python train.py --experts_per_token=8 --moe_layers=[0, 1, 2, 3, 4, 5, 6, 7] --balance_bias=false --norm_eps=1e-05 --optimizer="soap_variant" --steps=15122 --dataset="wikipedia_en"
Below are experts of layer 3 (counted from 0) of a mixture-of-experts language model. Rows are named router (the router's row for the expert), gate (a neuron's input weights, with its number), up (a neuron's input weights, with its number) and show model dimensions 0-255. Each number is 128 + 32 x the weight over its row's rms, rounded and kept within 0 to 255. Numbers have three digits each.
Before each expert's rows: a language model's description of what the expert responds to. This comes from a sample of Wikipedia text that the model never trained on.

# expert 48
What it handles: Sentence ends, clause starters. Sentence-final periods and word+period tokens, closing heading equals signs, and clause-opening words such as when, where, until.
router:159069092116159137184080070157128053189126121127106111131134109129148123105140130120107155121172125157128168133082120083116115148109118086126114161116105136171118158134107133081103051180160122141127141134115147100139125176105076110165112119110110161162149116101168134162171094105072122117125133141189116142111108102119119161155170217115123101120107080143095057121144062096127066092117148136147092137141135101089111114127108113066103136081138177152193188150113119129108116102086138171129167090129123070127103120095142100123083065136081194095117125144128097122147080165183128158107115083119124117085060165134106135144087150173145150137202163084080085125156132141149139160156078126116115136090090127080211148108063116166107102138072207156112205106087128123070100159112106
gate0:123131159105127119134131128143117120096138091112142081146140102192131107139165134196139151146122093125102159088108072109165111112088075192138160154146154121120105117124120080102177146159131096099115116114119112119173108170145180089088144045152084079171154067125113182145163117134105186138148178174128126161157155094094162177118156059070173059155180149117112105158098110128100162165168119181205111112127159130153082111148168157115072064099163094124105136086156071173099060116105145117157121151072107123102163161143157160156119090132106096170062104195149092064109092147149142113104124080104130145157131120145087124027098099140095127165132136115125173140100140081148138128128112135125142138110153134075137097114186093102127153193128120140068135160092108100195105133108130
up0:065152122161132126182118158119111087112117106097141068162115117099165173132160162187149152118105106116107138114181094139142094116133167142103138119123151112126097145117093143111101115121128097130092178143147116046170125168130174111106161059178127101162127110125162210128177138121117156096119104155189084128161143041099137172125140148115138176176160091135163170084117054123146179138143082114128056109148093056150142149117111152102139147030149088152075214091093103103146072063130125067118133161101127118118099094126129141085144104074151106157158152154123106145151095161139192079072128092093129162146124132118121059085087089101141142131113132109124154142127144125130088177085100057106111177172145159176132158099169124124086152155151067122085146131121161115143098119146124
gate1:149197146153096155122092086147137123135134165104110185120145159130147211086107148106112146153115154092193112147135070077122132145113159197167123121117108144106108153066102158166126121102121139134096110136143094117138146153193138179149140069104167094103126111115096092140171121079115081096151102188127115117122177127126176127066161129109192096139128109099104077123141109098099102134143137070086054139126089158156137159129075170114106099102142161138177124152111080113144141074090156148155085150138128089118104126111093116071173098088104137170154189078153120179136113149215079138109114114221121143105134135167137111155166102184129136132142146142127166162166079114147109152174124077112115131156120139060157168193178132108168131134159203177221115116123136118122162123161092
up1:136117145194137141112121135138117123114123123160124180160093093097143181135119157143137110106119182222084086149102134123152151118137098151152143113112163119174162084113075121119142129117124141140158081156152105090100160122176128150116110072101184102179150158146142159162136144155166187073084117135045143144109065130083212116128129127115148105116089163169099137166124099123147217094098090150190089138104126156091153077103193084117114113051104136115125146129209157139169132114123177137136116136105174143091152138166159133087089124172134108228115130147127165142122175121112143120090155193099141084159113133217125172118156086114146133122141115131126110144078069154124153179159155128117140135161204146114086207121143119145182132140103146130142139132106173147203149127157121
gate2:092097174110095118076118096125063101096161179115102085082133164108106172060066101074120093100170139087121153107117124163094109125091137144124129132153128106063129072103151072121182114097123125110126090130163139129117105143121095100131156148066134155073052193134188125159119094139089165143182152128160170151187106086164152115121091061091167091112154084144120135123071143128127130117124135063096135151133155167149075170137112096091143058166148127094089071136145093180110133119161070130163145111106157114138120177128127112153085077126171128095088155099131170115082076069078117136098088139100123149170139086153074082130139120170132144130114121083173102110166089122089099116147128158161181117107104147076147113103168132132115166074185129120121096133106160061142120194129166
up2:100152140094083152124156120123090136177133101137047099077108118085130120139093048081105147112106101150179166162102087134108152112161124080148169096180055052137087099089132170118185125133152155127171120141174182138126096145099192070174165104101150145089138110135111171130163125144121120116150150137106134112149131140124095105109134126174134142158136138108155057136135220080097106134087177165119115166098207138090119120146088149107175099134174139181158078096098153167079078111091109122147089079145052128083151093090129075145140115105085079130129102131125172095088077131148165143127184192166129168155147129111161153132149123162105153159127130129129136145137116169083125161169182146188130120106129127163133110153189169120132098116159170145104140154160142061125057126105162
gate3:117163095147139120160126074104175077150136162129144131156103167086099148112136147108156121095108137166104126153130110109135119187114170137178155221069146108165114137109127161110127170106154139077155143125135175066153148126144107149131140104086103136144089111104127120118110136094136119141137155115170088175161135082099182151194104166083104103130161087071106107116143085173095097056133090137116127149111100178056097098071173106119192118051094175171155148079177095148183103110095175146146170135177126170082148120091104065113085099133088105138102119115134151146142135092150120123073152171141084142122089158183115126119173097145133164136165106152116152058141089065093121117121063134120166104079177099165094200082108135139164129155118169172119140136052115106112159141076123
up3:169107177104131171094131123148188058145111100153112059157175074118133138149164147139104102157184140157111156114043107146140174140158105133127157148160095140133095115137106105098154127149145134119150147178106115143140097119176097104106169144128115143142097146121170199101137160112131174121137135105110124123072082178100157103102120164133115102093085120096124138082117125099140119089157179200117101111150118178109071115065063123122157143135189168134116079135145098184077113123090123163153091155125128094163079176114107150106114096144111135065084087141146083138143178124094165086169159157206142089045124086115165163054138165191132188122189181157116171123152130142117103087150088127156129120129070137136111176121210145134098128151092151113129111139115140190072141124120077
gate4:181146195126172159085141172178091117096118136113093142136139103107105118108142102086108163173112126159205161082040088219084125092140124144128105114140132102098090122120146158178193149064108094177123155119152130155184024125104150172148131077137073145086136171098093200142141162061127162103163143125118125167130093090115193119088129113126146114155108060119138212162143123095132122102115130145119121177121102205155128119131136156129107116135131125169138114076132100157103138095118090096113126070059103132091137140105141136076121107103135143110110112120145155107053126099097077100117160158135099180148108083117132077169109134125148165127110137124154182139162107113123151163108106117145104120124137135152126123116220128149112092073103133085160182162195107138170090141107146
up4:131154123165130107113140113114136118169172129155056131152136149059191102107084134146067119116075148105081120141108131123144139136136146176180155085199109150160166102103118159154170168158117146106091087136120173078115071107159165166137136125092140102087106139100129118091138151080119130133069141063119143154166126122143148047137148095091110144110164087138145179129166187205155127147116087118076080189106116193150138100138101139125130119146154144206124133077152106081124161120103131068161143129127111134119094153131165059161137097176128164062141147125174056050125126112121155162060156117131103137178128174122105099147126126164084140144155118151107109067170142098112173178153164170150098151146112092109085140171143171125179119090042140162133119097130086153147125126187128
gate5:126129116134110110146108091073111113099154153062074136101123104136155139113081125136076138087176100110143177047146091127200127097106157093146099137126129068131182104114123158093153197106132161116154181150131132099157127162165177040091159105109113100107142159145166135095152117122129121139090133116136139150140250118207138123157162132093138118132129151128134169082109143146144101092083159101095113092140161123161115168157089141159149165137116080157093154057145118124136170122171137121172169158197194075103171130098119132150121089177135149094075107118176063102110133164139150195147090123116086116109099136135119115089134109200102117137183195126163146155125151095155120096171110106102144086117109090202202158114116099157093133122149151185183103132138106119148138147167125
up5:165112151097166141110143128062146111090124135209122045138130134165127176141176118119118137147060145151102140119042070075171106119161075127135142131174141094083126099108073179124099137143105118139125171156173155109147080139164138136113133050143040144146167099144121180104134080117106173122183101105060137137123156157143109143077166135170144147092156143140152109114101122145184118095118138129124071120138126179146147099131130130140167122129147190163124169100145143152155066126086073087088130116144113124104182093177106089138122144125132091138164117165121124089080062116042206069085087126079133151118130165114191123125095109138150140143159108117108146187137125162117151073130138154149137121159119127105098180150145135203124112175139137181156097129172108172148130131193088
gate6:145072056148125115194106034222169099104155156107088190106128150139173117127114137124050107135112164131108111119036144125094145134152085162128110128132099189160117180113108179160055151113125068171110154067078115123155122115130130169139112099113213103160137144102140142129138099091096100170146137140156116129167084185103181143152150155131100105134118083113107080149097132066123127121115152140099112133110134132135092146162094127102101068095116164132151172125103137092150177097118144151109182138079065110133089152133183123130167079077159195137158126092162109147141084133137125143083100089168122149118113172156137118176120179115156085127146122108102151157104121097165123128143122112155121212093103131104141093153113075164121140098092180203118192114107095092115127119148120
up6:169141171153170140113128162148156179110157143108140174133156098165128142121125183126101152133072185176107119087175181145176135155193173193210107143103156112093135120180108106091125094087088133037146088138164162141098140053139075202132120132136148137122134119137072091113112153134149113107115128120154146125158101105154152134119130024154184114136149090160097101163141128222177139160116131136169160138146181183119132099166076131154052144127108118113104137110101088181090108135151082113161109137165136106174104187146154173155154138076089115124157133127152159148147176133171158130100104146104079129183105167088123152075119140137113080161123090160141155144133192109139088096152173170125137080127088136106122150142114056094135132140123131147088076102149150125136183155108127
gate7:099136058178186134185151071164084120155137139106107158094146110184160113123109115141133083092142120147180156123137082212117078135122113141119100123119117124101153078091116168120164134164128168104168103063194152077122148137132120130103119147134075133115122131157185127137153143084104156125149123091069191171185179112131166156089087113145143063129169110125135158095127166173138119134089136137104148028175112148114191160119086099156152150090171109123110099083149077147156092093116140149155111150153119099159127139092129075163120115186096112144135099141099113041130132132146117109102117105125122126137109125104119114148170071180089159149183053155093151097083116171134082204126102138154129157123110124121123118100152095135138159058127042094025120132151141145158147135132128
up7:100158141126055138158140121103090109111181182129133109124057162116135151151138101174113156079109141116118132195098143121150149096197170117150128140168124110142084124123127143123193099090159106171111102106124154148118116067107170088136186090138171104184098126157073175132168052122161165104098078077123133097143166170140128129124132195105084159083165111098153119147139163122082193102194139094107169144160106075152174092149116155146108118128117090087131116065113121124129105103117110185077071100062127074121101146162142151143144190136161131097131202147140143122056137153114120078118118175140090166122102168150169100129097153142166202153141161098115138122157078098097138121066077115110139143158153114184125173087144189113135135146096104184115146125142070097134122084113154

# expert 42
What it handles: General default routing. Broad catch-all for ordinary prose words, pronouns and table separators, plus headings such as See also, History and markdown table rule rows.
router:178114078114160076175000083203120124219255112160177164152171124150106139117110170144114176175119130110097136121140111057122114110108110120180121123130074116145112099065119090150114145121130079095157142110136171138147133123112119129175149120122117143111142089111160123109144108114133112183130146122152105158125094126120081122141130142127097148114112145122115139142127087149133132116086158151100144155137130149164123062109151141070085199101112102166138161127086136110130097123135113166111138121112161123147140142117131138096125127149122115145070113191156094120173084116151123065169132133145154074130105088122094169124139128144172149108134103153116178086154138147064137094113144125097092108093126125072151166083136145143120161092114138159187155093070110149102141182170104
gate0:138129119106145095128052085137123086172159094161144120168109115147096142168184114176204118138114149179150092192121107101120128162113184148115203178145136167128226106153104145124058109110117147175133126099158091131103133083160133176157148127150089167171110118155099072182145124127133145197148140103122137154087086125161094159143146133165102161118131160134133108098050154077115185125103120160118150122102157134127152116135100095183150139128097141183101073211159148084126134176165183138108137097135148124118120088155105153104189160123096090149148162116085169141138141181131173147085144147119167112141127144105090172107154125212147156131131170208189111096043132174132146123163131154163103112081142063126105125143112154165167119122162134129131103171135127147120100086079157
up0:087043118023176154084049123150198131141103167154106157173132133131131065126144065151148168122168096090103123116087140124149155162104152098120175130182142143163117099132125080147128145179142111071160153144110112149131129123134101134139118145162101163116130145158104113161081121143105143201184152124134098099115130171140159117208163153149138166177122125123123095132123158074175091099103140159156135141122104079098150111066165143141119160145102104199141113103110107096135104128127112127145106105098151110159119107168104183058160200174197121078088147106148169129127181111120137133139166108085107064071105148182140127086181178123145174132121135129104161177109176074154141114143194099100142139107133133070157154045137161101133107145152175137118106118106123147093090178107148
gate1:071092137096215178076093100135155139129127150195139161135120142100148074160167108146174095099132119154127110147119133107124095123136079117155204143099123111211095104090141153161106179143120133123148142130155136179133124113153123098150124087119164146120131144178149112165178110164160140154144134152206116103160148125147061144120128093102124166193145162111173106132122121145127107101064139140093136161068135139079115104107178083142192132180125135134112109146119125099138135128168095094135089111107043162103195094107061098072116138095093119162164102172087181148156070137105114117181120118113132104139072098131114147082172109193083139078157056133150131078122177088148110072160111114139084161113154140104063104091166051121094181137141128120146164127118066114165152147120125
up1:175100136043165137128110160176163144165136084147193156136100112141089118154121127164159247166164098106135111173148168123173151108095173115140169099190088082102112146122117105169115102127161084160183124128094130164137145108125115144142166180191142141155161145155094157072115193080148178124219136122132119135086147101134116112171148102159143154131112153158116132099110168139129143171082122159108118163118091167171142060072107162112114155095118107148096183164167122107135141125160143136099117135139162142086119091191140169104140151151113122101064158197131135115138159104185164098142145152162181103138185105135134116131135107116117140106090136190091106094073135121096089099106163106143165093115166142135156135168189193150123102110109124119185100126094131224125085121177145
gate2:145132162099133152140136101188124119203109142135144099124135154161118158109168116131061131122100154139161139095172115191126176166114116132163148161099120135096194097145136152174182085151139125129134156100168107099097161190106084049084051118129166150079190058101149145068155134030134149129126109133152129169087181113075113090129084127141166086186120136169095128114107086124122136153091123117145130097087212191173109132138148109098140092111114111151174145168155133102102145178131132060124136123145110105149149144134189068130156077122150090138116062124095058111139115173139167155141083089083124142075127132140112145134131144173100084164177130132183107109075084178179119133109145105075142143171112099090112144165121166164108177154085119111160126116163148109145139143156115
up2:156161118139096130151117133142075073139098140109141117089120096181116118143154083202133136142105109140156118099077122112093129164065143179141137155180083161091147095085113174072137146132179109069114120122128209105102149124159134175136145208161163147106104068143151218099182147129124096153138144119139153157138115151174112124128152113136164132173127155124125136146136186089116094102151106149125127139116199111162143142169167104095135156096118136100116117118132204115137116137071155152159139157158093131100104178209082118157170181126129085151085096091110084126071176139126101107111140122065134095054163150155132136138132138172120119109123097049107157116119128091018088166152119173157106131114115189148137125107153170100162175119162114134098128103132154196124124164201167
gate3:142115139155086151092204118085189096089031120156116109170100130128150136153152104136127124105088144116129142148087119088119108200213192119155135143127142135147136104139099146122151156179131139143101103158117090173154076127143085138131101141110178142153140128120112130146140026126148086153130097091123120116147058084129084074188134131130129109107114141037142128139131165120148168120165174126147118129130094114054117115139127094094175136099124156160167140085147122098119137153138110101151100102114134096165138161136188090096092129128137121087179058149195097165123183143127150090088154134078087075201120136133153169169101129153123129151148118096150146099122072074071134129100107191102059118124136113134097230145110129116111171121082159182188169097114097129117159123162145
up3:130144192089133134063101151120145137091099120177163124148170110160148128112149106132088186191140104088114127128082119079117100156096145129137109079097124144174095094086120074192173143102187155132140165083098099147124106187133081146176149135075101127073129120073144161049112104140150101136049111115116086172142162110064135031137164174064115155124163132086155127098124127161181125106153079170099097136175144134122130064135130161088125149112167090136085147156125121101105108158176182172151100126095111137130119115169112109169110084194138099126136164146135093108106128133061156139140128168105166115098112079128102148117154134149129215118129167119158124144128104116086131122149142159083178158104083186132161201123091169149117073119157198108157137114094138146082129161121106
gate4:145119073164126098132094109150112107169134155156165105158092141184063151087148126155108038104144157192105120121141116106121146131116134116128112117105164085178097179137121140087118133098136145045127140153121120129109131093131104141088135092155147157116098165157186119160073122108140123100071062072133148100066148097131123125113051090118094167153119083091088129107091139177132145145164143092202111151134139073136139108127077133134125118158100105093122169105153129110142188149124111112061077097162101151123131101150183071157128152145132147221168135137085191139129091118100127071107113099076117169148150154132155114120069115126114084148070149125145113120140182063148101079133045135123113091122103134133083124105082109069183131141135092096201138097102090149108128188052134
up4:185149119144185094133083046148075156135135139109117171172090145096085104143135154082168145131175138115069104080175094083168084130128127110118111132156142122153128093065172070134105131169126163188097080101080115126075169096133135183166143119124128107133196160089176143170127079094096074176090126135088109068100136118121106137135138129172109194129150109141125136133124154166079114148128197069134083158100118155083149146115121092103127183134121148140180122153123171102135195081153122112059173126126160156132129075122123096116047127090166087174127100136128122115097109164133152116133162166104131063174145132112143078131096116174160041117135130160163175141077138143072122140080183119174088145085132118102131115132138149115112138132103154168126111109129093172128074156150188
gate5:083110181097131136102175154107146143117069103189124130103043154135151112200141095148130136074170140095103098117130176142114089168141104152129125123125134090140127123126112151089079083097136108082106181113196146174154123073142194115125181123147156139128112146149132084126105070173167150117083151133114107136151146150148132113102129134123099130127137126098192097111173089096179101158099113157170115089118130086058142131145133087109115171071177188108048149112149121119147093120031146121179139143099062094077156171121087149132188153094147178080114157132087163143120150160142144082133126110109071125140087184143130159159120128105106149104134126131099102119186202047157170065128137112173117168069081136132121167127068107084118081130122111115163126103132116090094165128141137
up5:184105121156124168147135077120117100167105153154144165154051110164100162108125141121105119161119114106132138071086115154128160138144164130126104154164107034110082117170143110159087067144188123231153164117126121180091100118126135146136132161152120134178081107088152220113128145131144170130068120123103088098100161163131098084095137090186114112079111109197116141117126111132135150132148073109149070133161130148105146107132150144122083146133129106139102163098115141188127130081113165099154115095131081084082129112162158155083133137088135165178101122092099117141143154159090169127099207106113205147160131061090156108153037125120129157111117174110120140105106141119164126130126148186198123160131113151128103135126080159088147086167094029128195101116105111140123073122116146
gate6:215127124183160122180110072124142136150201109161178158131122126200118169147125127136094163169087109117127140136138133123180174091217125172174166130164095105062093141113174150124122163098118088168179124117108135126115107087120129120178136102143137120062081114165132161114152140074129153111114128089058131165125148103179123094153116077159159166099158132137066164144160154118067097099114135136122119149125139164140142084156137104088137126144093091136145136124125160098178114148080138130061084107112132124033094123123170127141092116118087169149110075101092083119168099126177180131124106178120093172104156138116078134114060123109104095126129086138110156036072094148141093158080164127128153127196140133124129134107150139166175097090086066143165129114113137155144091173184121
up6:104142164117124168140169158079156131138053086104095032071063181126151116132105092040165109093165114188135104133097165167074063225114121087122094172094127134133123164137122145142141041127111128112123122088153124083103099166155128068075138137133128100135065153156156121090121137161125148141132084140104124112095121138111110162118147177097121073161128145112156117097107110132101066115125160082123133087147108091098123134128141130142106118116163157175095092159135125155097112067079127148169108106087128131131109059100118085183110212166130174092132136130122137140142124136170167148121116104092151132110160141141137104187121127101187154136139083064102093169150179138136093120150056155183162054073087095129142100104088085155123123111120143133093108094098102084109138097108127
gate7:184113127108073129176172081088151125148168143104144105173082115143092123209115136122122149143129132120159086118123168119155097130142156123079086085161193093147128120132119117134176154109105156106105144127072134145169109113119123144134116099165156145133184169182131147043092121095124172136162132122116070181118153123122151144159165160162119157169154124161158111111074186155132108086073127107166170131146144080097154151142169079103116183097151050153104102136177130103171138103166153134099155108126136139147145121100085140089180167160133137114110106110135156130141103226088100149159172142131138115157179169200222069188141151162191060127094093102115087141133156091076081120087122128134150143178094078160106140106172168124140110222090112163142114137129139136116144133108148
up7:183174039182093043166137081157090150165175135067134194123170123091135132102088190157117169088156135144100120160126175176135112120139169129107152148211126079130137124123144155053137106169175098144120149094166146133139092120161156140144099176158153110134140155105113118148147105111155043121062120094123122145100139094062118121107154084134138143133106105168143152132148140100118160134163050123099141188132108125083131106097157166162111159115139177086160152080121094150170113091067134192121105161138137133116111138118080099130140123106142170087072158138105133124174142144152189071075112136113112191154141147108123128173110106164112155165069104116134104112146071095055157166138123212146141098136145131121141088169137121185106128187121094123114101097149143151125173154132100

# expert 54
What it handles: Paragraph breaks, opening adverbials. Blank-line breaks after sentences and before headings, and sentence-opening words such as In, On, However, During, While.
router:121073094079185179157066130180168098147157200200170136152117151169157149128147128109089114135118137103129127120118127099108136154142076101173119128034060136188124166097093142124128131152130098113135104165106202127108130142083128091171100094127139127127155124115190124137101116111164066161081116128126170100183106173153113107126084153125102127109130099109188138155164078172106159146144148116153143145093114138103084059099170157084128148137110142134132167131096110199083131140126078081125139127116082103143174158130112117051180118151103135154135172174135167138188146115119153103142190140100116164144017130144121187115111142128120076123159096096096140140154179087139089075096086112094096132092135101121125109133068096131090137128108197142149136063111076083109151158111144
gate2:110166140085161103141120132155181138116166146150106169169194086193126119078123162119143111168139193138142132124152112136143120081165159142128154148154145082101148163142151149165126117140092114150131196105174077077140086075156140164110078124098135127076127094149075105178089096090169135133103121149073170143168134157108157100100080165103143072103102086142144088122104204135133162052121142138070168076134170178119123121119087189090131112034123107112149124123153103153081134128151109165091135185132149069130091159137085112130116077106120171072148106120130110141100122126139174131086120119187103127082076136154068083110097110135131127123164145151044180157140145147125131176064099104123130091159174147116175144158167088136174146116172107158106132132088125200178158098136142
up2:094076151138071085137107140184108118203117099126173149108137078092136111081127139149149094106102154159144193099133118104094115099083131157106178108157066197146119102118049114135132186186160147120170182089123039135121141142140125140116158101081143145169098134120119117163023091170036128132097117171160073118078116075069123137150162168105119136108196121082112105098108145110128105125108139156111090112215137107143103189171139106116153102159119139129101132136093153081107154124132110083133084130148153146181090081142159135122136107166179175158081137102140159112150089105136094078138089108136150141135141100142109079110111148089144135202090114123096101138118115149126162120140097125075158127076093135127154090098107167149135128136095109165120120101079086048155126130171105
gate3:114136173184153129105150187139129131090118114187130168161161182138119154172147159122138103102141136146082079096140080133167160099132093192097152155131122133133107131125107140183133139166119122164150120182091138136100150076122195083096136114126099147091125191159125121126188153164162150130156126141133101117125117133127137087209192123103109157128160137148109124193122089219131196126083105059163136133124095114141128105118135127130113167141174116099107118198106119154138164175099086167127127166124074116113139121170100140136122158096124100126143114175147117156135179195077205118143143137162102141067098195156132155048173147115137185128111110115096123118138105132153190111133129100124143157101143118115180141128054189151161102201151144108078067146129180173108179109108049
up3:125126169131182136161141127104078127177156119141148047128123135147145136156137127170089128125161131125150106106078061129108103121134143115178199118174095121131148158095123128140169121199157136150102133101130108134171059128084119178103135173150045187167128151117123130119145106219142142175149111111150118125142179143116139158128119153120121148150100125150094127145131150192084203135167096121179139065082120184100142140094156198173135168164179098118084114107099122166133116152157034112091164119150093085143138142097080108145143110142143148099095115179133170058118187126113170133069108098143142143157113162094155109116134136109207144107113112088145125162110147117113104127120078134085138142115164173162131135151193119097095174163112136225152171131107090085144150087193168
gate4:157162143156207158104092147083138106137124134168108157174109123124106172121158119126099152132084117088119100098157166112119117174123192117115113148103198171132142128131179136181094152125099094144104073045192098081106152080124147119108177146156089134069170159139142106180177166116135136157148163153155091084111132149152175206127117154098117155144098140165145065142075148078135082110077125130043101054069130094145134112137118175063133151111083136113085122128126151192134128145159107097110117162108140171146129114160098144124125139132157103110132114127118109127131125107155094145234085114142148112083126116092191136135097102127186138042142161132110110120143162128172048137123093097102170103111136118106134134108144098078172148064141109146067151160105106132141049112147140
up4:076148167119059099110138149141118076146153173098108103057110092144200125136079094158151117119125130164111140131109140103076104147118133077150191170124115132120101126173090098089103149109153153112109117172122101159155115150207103197152202189128102121160164170115021118140157120112080096104113070187132112155144119142159137126105123142140138097076082147072135083114100126073089126109163152176074151084112140095122150115151115121143147137123176090144115105116159234133133088134124166208108124150100127139155105112146135117171092132119084124096110157118108130099123082095168127196110125133117121087169114139132114112072118111117129166120146123136136128138158134154242095145096140106111122034083116178118085139049095112145090123170117159143153096140120102090162145138154124
gate5:130158066111169130127098119124085136153119158103149143136167184123131129146111099087127104156155167089172067049123187138108117139106103086109073187106131161110113155064108052161123205087125140052167126098120170078158139164096128169107092172140122118054123109139137145164094121037127094083133182154127088115163080139134191129143121140117141219156056121136110140183095087172161151118126102129161148177164090183115116113141167111129118101187107183068115114130063141165160164106067066105141129133113145162174131092100086131111124137100134149134163074123123136174135127100093115102125134137143111147141141137140151118091090121125143117104149171184107115128162153102081105078172102179146133151135090125075137075158095125121188098142130086109109118104166109117095144146115077
up5:119126174116136079116134163124160144148128091137094107085084124118113176113157094142185102098174097178130167128130156168130200118151108098072090117097164052109131118174154102124077160103107143171128138158140120129160074090128129081155122127129085092160165169126134117068075150079164082129099075135075130119133115120141126132164215102166144191092155146149125097102079107152141123144094166129105122126135174121120095165120114098125220135202112116120108140137217165149122153114114184121118100155135167149115121121119139133152182132210153188124140130140151119158161119142113088124104148084096148189067107158145065117128160147134165108124138143194183114124174162115148083157122133042095164104120089107099174125093130186121139065114095093185125099138104089100164187139091110
gate6:097132207113127176096156160109120122139075134202083091137071107145129143150095089121138075149137137151086156140116090093115115118097147084178209160105134157144078149191123140110152147130114067150139149168171106131182122112163122135160118053108089150120110184132119146107183115147147118104154084154150145085108196134194137177155130081132154137150126110140134127150114158094094163140149118141159151096144176117115065071167136169174148086119134117105136087134090128161141163142138114130175181191094124075106128132132085085120157124179152118137120132135142121115140144120068157100059151118091076149121104168116087097163146117146086166101148151162077240124136130134191060093190131150178098093110135126130050170086124118139165118131095184130132138134119124190111158099177150
up6:103120145157129117078155132016140105084084123127130121095175100199097113129128099108086183097148132084096117096141174097100169129098133134163131137129162118103113144113163062085072135145157088065123126092124110127091132110124150095092113106164134082125193115122130057155147094128129138133100156112119082084091159114105116208115192101026120132185163105083127101141141133140130127140098126124099189132177119120150130168194067130089089106163117136093119120146147131085111114157113139087147101117119119084077134149083132117157144136043145155112148104063131105123119148066108132096117130118147114140117117118136163073085092091159135109113161173193074127105126127115139144098138187135117122169165133089110152223089114142162150139129072191076108117119174210142135159101146095
gate7:110103151142101170153108095156161111115099088187117151185070132101166148137146109113117137076080142069092126137138105101084123141152183104134089149098088181083103105131132149175152133110142118116125151075161133158127178145080124144123154131206168140113146143140112127179156070141135144149130147149120104121159101132159133124075158116190184086135126094137167166111103199091187177108126119174120122107104169077129124143167169081124150155112100111148124059157066087108102196040110098155165114075119150163137150096108109118142171097122148054126148123123147100117125173135092128129155140143074144146076140176095119141094146162137092126181162097132142149147085142107159110082143086135111222069179138092139161143124126124104115090142175152173125127116196139075124016144091121
up7:120180101020161129089138109117136062104140119086067164128170118056125090139150100122170138164165138101188149106071055097123108127124157110160138116154098131141090067153118106124133151122108156171143079164128104193131093127241109107177101133169126172046178128178130165146086132159152125141118151134128137147102204103124143079132116151114110172139131102126175162149182128112138101111125155089103091077075098136164141067109144109099135174129140183151162075162119146123118145152123143145158164163064111134144158137094136109059073169072088117104178132152113113114128139085134074123170158130134108112089132073150129143099135130148120110124196117120117079127179161126117099118126186163139131191117072133096138142117124161143143164110172188148183103139165127107101122139124164
gate8:152112123064149136144155150074140101097128089161127111164116114112112161134101143121160109110106169116190095103149093127157086128109191141118061101120155098056098132178145050144101110162100108096128083140136129099131113165157164119101130151095115137075151122138090126143123221108136067152118183129171180094080121074188150116156177114159127153125110146199136148131163170096155128187144164142140143147110106168099127147162098135145045107052207162124099080183142084149132098147118119152146182111127086134147142156158087127133151143024168135176126149105127130198151099092112113137122151135169121210139100091078165162162191120189116126090107153165147158088100138133149126135166151139187095164123134118071176106074106104109129116120128174097100129153142120160112143150124127
up8:096168132116114098121099133139087123112127107201135135119089096152114097134100149124146121132093128105114139147111127107085137121102109128074127133087094119132132136108113143109111108151110145082116155165098175165116146096053140050162197158162182127126142142129079090211164140196132104118134135161148111179111197117136175139111161206134156103137108097104156139149190142082133134176181152122122136060072118168124087173154148208104168094096130102108187129094136144153118092084125193081123199162117120125118130128112168131170131185106099110125141121122110122103126137132077144175144162160103193174164150151155130063180119093083128133121124180141071151058163124066075180135107140148126093131100129083108090136135141136149106171104134098113077088068202174132056116142151106
gate9:106132139105094173109141084152150100171121078128106131161106135226184123149147139128088121113093148134130193110181100148163101136102118127142146178128139145125124110126124170101114049095188122146086158167136091175059138095181074126132126145169118103113114107130081146171124098112115101153138105188160138168108167124148126110082083171154144159108137174197142176118152131023201108147140143106046134115157103113143146099102136149149117179127132102142125140121118127086122120046151156135130156123126167142156108092191154141158156173152105163110127151161098125138141099084158184147125141083113039091094130112120096137213161153108141197117129136150039128175128139101181114157065189112131109121172182134105099160101112112174114134121162110124122084106172161140101136133164115
up9:143130115101150112211125154170124119095128164098132111132121125109114117099169115132082128172097073119154106146133163158112138135138070162126179140082110215105128109099156113161135188131143105154191185104066103122183133121063095151126152150074120059110130151139155115165118132099147194120137177108068177156113136123119121165126103095055086086077129111158119141098081156143080163139157114105149087096179139098116120114088112207130169095113091150111141103146148142193101165076115083183162134165100119120155116094159075125131074130215152196092080147104122136130124116125088109126120149136128152193081148117132082098133103114114105114096102124133060082103124172140161117128129096121103143132165152126122143141117190130106166087109130100169114149148101183139180231149195118